config.yaml
d_model: 128
n_experts: 16
d_shared_expert: 0
activation: "gelu"
moe_layers: [1, 2, 3, 4, 5, 6, 7, 8, 9, 10]
normalize_top_k: false
routed_scale: 2.0
balance_loss: 0.000502
init_std_router: 0.0235
lr_router: 0.00274
vocab_size: 8192
norm_eps: 1e-05
seq_len: 512
train_tokens: 644700000
steps: 4919
Below are experts of layer 4 (counted from 0) of a mixture-of-experts language model. Rows are named router (the router's row for the expert) and show model dimensions 0-127. Each number is 50 + 10 x the weight over its row's rms, rounded and kept within 0 to 99.
After each expert's rows: a language model's description of what the expert responds to. This comes from a sample of Wikipedia text that the model never trained on.

# expert 10
router:56 53 62 54 49 41 56 51 58 48 48 42 62 44 46 57 64 61 43 51 56 43 51 38 63 34 65 54 54 45 65 56 27 49 29 45 66 56 47 45 47 47 49 50 49 51 50 53 44 46 38 55 50 78 59 54 47 58 46 51 57 42 65 48 57 37 43 42 40 38 41 36 47 65 53 53 52 47 78 40 72 48 52 45 36 58 52 63 47 51 30 50 58 65 39 40 55 40 59 70 51 33 61 56 61 79 57 47 45 40 41 38 33 44 38 53 37 51 45 56 35 48 44 60 57 55 43 38
Description: Forms of be and have plus the articles a and an, following a subject or comma, such as was, is, were, an.

# expert 6
router:34 75 55 41 43 62 58 51 63 43 54 48 47 56 54 50 67 55 59 43 53 41 52 59 55 41 57 58 56 48 44 46 47 58 45 42 53 80 54 52 46 45 69 53 51 49 49 58 49 65 36 44 63 49 45 46 64 53 44 51 53 48 72 43 44 47 40 49 62 42 67 44 54 62 37 56 43 58 51 61 44 42 35 31 36 52 62 56 32 58 26 39 48 43 47 41 60 56 62 51 66 50 42 54 48 58 58 54 34 52 45 39 52 60 46 49 23 55 24 47 55 64 28 61 40 45 51 48
Description: First names and surname pieces of people, often in credits or lists, such as John, David, Peter-ik, James J. Condit.

# expert 14
router:51 67 51 57 64 41 62 56 66 47 55 24 58 68 41 53 51 68 58 37 56 44 57 66 47 38 67 67 51 57 72 57 44 41 38 26 61 41 52 45 58 47 53 65 52 43 60 39 40 56 56 55 59 57 41 39 61 42 50 61 48 49 57 38 56 36 58 51 39 47 47 44 50 63 39 51 48 46 70 50 67 55 44 43 51 56 55 52 49 60 39 52 45 42 40 47 66 52 65 68 56 51 60 46 51 58 39 52 53 42 38 35 32 52 37 38 42 43 50 35 32 43 31 44 49 56 40 49
Description: Apostrophes in contractions and possessives, quotation marks, colons, periods and table pipes, such as he's, Andrew's, opening quotes.

# expert 13
router:56 52 53 62 52 52 71 40 42 47 61 30 72 42 46 34 60 66 45 44 35 40 56 61 51 52 62 62 49 42 65 53 36 54 38 35 56 55 52 46 47 35 62 49 45 26 55 66 45 46 39 40 60 53 57 53 58 55 54 57 50 45 52 58 49 46 43 55 50 48 60 44 51 62 46 59 54 49 48 36 72 56 32 45 41 50 50 46 44 60 26 40 38 42 39 54 65 60 51 47 64 53 65 51 53 65 52 50 27 34 32 47 49 55 37 44 61 47 24 49 44 56 42 67 53 46 53 40
Description: Pipes, blank cells, digits and signs inside wiki tables like league standings, election results and statistics, such as +, −, %.

# expert 7
router:41 50 49 44 54 33 63 73 71 43 38 36 68 52 46 49 69 48 48 55 55 34 49 55 47 46 54 46 64 61 56 39 22 50 36 28 69 48 53 37 59 38 62 58 58 39 45 38 47 59 51 75 51 49 50 34 62 56 59 54 48 46 43 54 50 51 49 47 52 60 44 32 48 59 34 41 60 63 57 34 54 53 47 37 45 51 64 42 41 74 51 49 68 45 49 35 55 48 62 67 53 49 59 47 59 56 55 50 33 37 48 56 47 48 35 42 43 40 46 42 51 40 45 51 62 48 55 47
Description: Inner or final pieces of ordinary English words and names, such as Un-der, Se-ss-ion, regard-ed, direc-ted.

# expert 8
router:44 64 43 73 35 59 38 64 55 40 41 40 54 72 46 47 58 69 77 32 42 41 45 56 64 37 59 49 65 44 44 57 51 48 59 39 51 63 43 44 51 39 59 47 42 40 62 48 55 61 41 47 60 66 58 54 56 52 50 58 53 48 63 41 53 44 44 61 48 40 43 39 51 59 37 47 48 41 61 51 68 53 42 47 53 48 52 50 27 54 41 46 48 54 38 48 66 52 61 65 60 57 54 45 55 55 60 39 39 28 47 46 60 49 45 52 37 39 25 47 50 66 35 53 62 36 41 40
Description: Nouns for institutions, works and occupations, such as University, film, album, School, plus suffixes like film-ography and song-writer.

# expert 15
router:49 58 36 38 24 47 61 56 47 51 50 31 70 64 46 45 58 62 56 40 52 43 60 48 64 48 73 62 47 38 64 54 48 56 63 46 45 56 72 44 58 45 66 42 52 47 46 48 46 47 53 43 60 60 47 48 44 62 56 50 52 51 48 50 48 25 61 57 42 37 41 32 53 48 46 56 51 62 68 50 65 61 49 47 50 53 62 65 41 64 45 46 49 49 39 61 45 52 47 64 55 40 75 54 34 56 54 33 47 33 25 44 52 36 50 54 44 50 41 54 43 61 37 71 44 48 43 43
Description: Degree, minute and second marks and pieces of geographic coordinates, plus dashes and colons of infobox fields like Country:, Occupation:.

# expert 5
router:45 57 60 47 52 51 52 67 66 45 67 47 77 67 68 55 53 58 52 21 38 40 42 49 50 30 57 62 51 42 49 63 48 53 54 31 52 61 54 60 49 40 60 57 48 42 45 61 29 59 44 39 50 51 54 42 44 59 45 55 49 45 69 47 56 50 36 38 44 58 51 55 48 52 48 63 49 62 76 49 59 57 42 29 56 49 49 59 31 49 43 42 49 46 45 48 62 50 44 53 61 59 58 45 59 60 59 46 46 48 38 44 43 51 45 54 44 55 22 36 55 53 31 66 44 30 43 49
Description: Short first piece of a word starting with a space, often a single letter (t, C, B, M) beginning a noun, name or code.

# expert 3
router:50 52 34 45 47 49 51 58 68 58 59 43 54 59 46 60 58 67 49 39 36 39 68 50 60 47 55 68 60 52 44 66 34 43 28 39 58 61 52 41 46 34 60 56 55 64 54 66 47 46 49 53 63 48 52 46 59 56 60 45 58 53 43 53 68 59 40 50 40 41 54 34 43 56 29 53 42 45 51 57 67 59 44 51 31 58 47 61 46 51 42 28 53 57 38 38 55 51 68 66 57 38 51 42 53 59 57 41 35 36 42 47 18 50 42 57 47 46 48 39 42 54 56 56 58 54 32 40
Description: Paragraph breaks, line breaks and the equals signs of wiki section headings, plus heading words like History, Career, See also.

# expert 4
router:44 42 69 60 44 62 40 54 71 44 55 47 50 64 60 57 59 58 59 51 53 49 57 44 52 34 64 41 68 42 50 56 34 44 39 40 41 63 53 51 51 31 62 63 36 47 60 43 53 56 42 52 51 57 63 45 57 54 46 43 40 41 65 55 47 40 40 61 47 49 53 42 54 59 30 46 57 54 51 38 70 57 36 54 31 39 45 64 42 66 28 41 52 53 39 40 56 50 61 74 58 54 61 67 59 52 57 51 48 54 48 48 55 56 38 60 42 43 34 48 60 60 31 59 58 33 39 34
Description: Frequent verbs, particles and nouns in running prose, such as out, up, way, used, him, back, often after the, to or was.

# expert 9
router:43 56 36 49 48 53 42 53 54 58 56 48 80 42 48 31 61 48 37 45 49 38 51 40 51 37 60 57 54 47 43 56 52 49 39 44 48 52 59 47 51 58 43 57 30 41 43 44 55 37 64 47 48 57 28 48 79 50 29 59 60 58 62 68 63 37 44 37 51 33 44 54 61 68 52 57 43 46 50 56 55 65 50 32 51 70 67 55 36 60 43 52 61 49 70 59 59 62 63 59 62 53 52 59 41 55 47 34 41 49 42 35 50 37 43 60 42 54 38 41 46 54 50 61 44 45 44 44
Description: Colons, dashes and field names in species infoboxes (Genus:, Clade:, Class:), plus Latin genus and species name endings.

# expert 11
router:57 58 56 55 49 36 48 55 62 44 56 43 56 54 52 61 71 60 51 60 48 40 64 59 64 46 52 58 51 51 62 47 31 48 41 48 65 56 43 40 55 56 50 68 44 43 47 42 55 49 40 65 68 46 53 42 51 57 59 41 32 55 70 41 49 40 46 51 50 55 41 37 36 59 43 49 54 62 46 43 57 57 30 38 34 40 65 58 57 63 36 51 59 58 48 61 60 33 73 64 58 43 75 45 63 69 46 50 41 34 47 44 43 45 45 56 40 32 44 45 49 48 43 57 69 38 48 31
Description: Articles, prepositions and connectives in running prose, often sentence-initial, such as the, that, which, during, after, by.

# expert 2
router:56 46 64 41 39 41 61 47 56 60 66 14 76 52 59 40 63 60 64 38 36 51 52 65 53 47 70 56 58 48 41 51 43 43 46 59 58 57 58 42 46 58 55 52 41 45 53 47 47 41 51 53 56 77 50 35 63 53 44 64 49 57 71 43 46 57 27 59 44 50 55 45 61 52 58 64 38 53 54 54 58 65 37 53 31 49 71 54 41 52 40 56 51 52 57 52 41 60 39 57 52 45 55 52 49 44 56 40 39 47 48 36 48 45 34 57 40 32 34 55 41 41 45 58 41 55 42 48
Description: Years, months, colons, parentheses and dashes in biographical infoboxes, sports statistics tables and date lists, such as Position:, 2004–05.

# expert 1
router:41 66 59 52 50 46 70 65 56 52 48 40 51 62 55 46 62 60 55 57 33 50 53 59 44 41 53 57 33 36 60 60 27 41 43 36 67 50 55 48 33 43 49 59 42 45 58 68 46 60 40 52 51 54 45 39 57 49 54 54 48 52 68 53 58 28 52 36 48 39 63 43 71 57 31 62 60 68 67 64 79 54 47 39 48 55 49 46 51 58 39 33 39 41 64 58 54 41 58 67 57 47 50 40 39 47 67 53 47 52 51 57 41 52 53 52 43 48 35 57 51 43 51 53 43 30 47 51
Description: Word-final pieces of non-English proper names and surnames, especially Slavic, Spanish or Italian, such as -ić, -án, -ier, -ov.

# expert 0
router:53 34 44 49 44 33 36 66 61 76 48 46 47 52 37 43 71 68 53 45 39 30 55 63 60 46 63 42 62 35 44 58 37 42 37 51 55 57 53 32 65 45 77 53 46 52 62 47 64 66 45 57 48 53 50 48 56 43 46 53 43 66 43 41 74 48 50 51 44 54 42 44 45 75 50 50 60 57 51 51 56 64 52 48 32 28 42 61 35 55 43 51 50 47 49 44 57 39 69 54 39 45 60 53 50 52 44 54 47 43 45 47 45 50 43 38 56 53 37 45 55 41 42 66 50 56 35 61
Description: Short two-letter word pieces inside words, often right after a hyphen or prefix, such as co-hosted, air-cooled, Under-cover.

# expert 12
router:47 43 44 57 33 42 47 58 67 48 37 53 59 53 38 51 55 58 45 38 34 66 53 50 65 60 48 37 58 45 60 53 42 57 45 18 54 51 47 43 53 40 74 61 56 48 55 37 49 72 42 52 38 48 54 43 57 56 50 49 51 61 60 49 70 48 31 49 35 57 45 42 54 67 49 50 50 60 59 52 66 67 43 52 49 40 36 42 48 57 56 49 51 63 59 42 62 45 56 57 70 45 57 52 55 58 38 42 50 26 55 31 40 25 56 55 57 39 34 44 50 40 54 58 49 60 38 50
Description: Middle syllables of Latinate words after prefixes like cons, inter, dis, conv, such as cons-equ-ence, disc-ont-inued, dep-art-ure.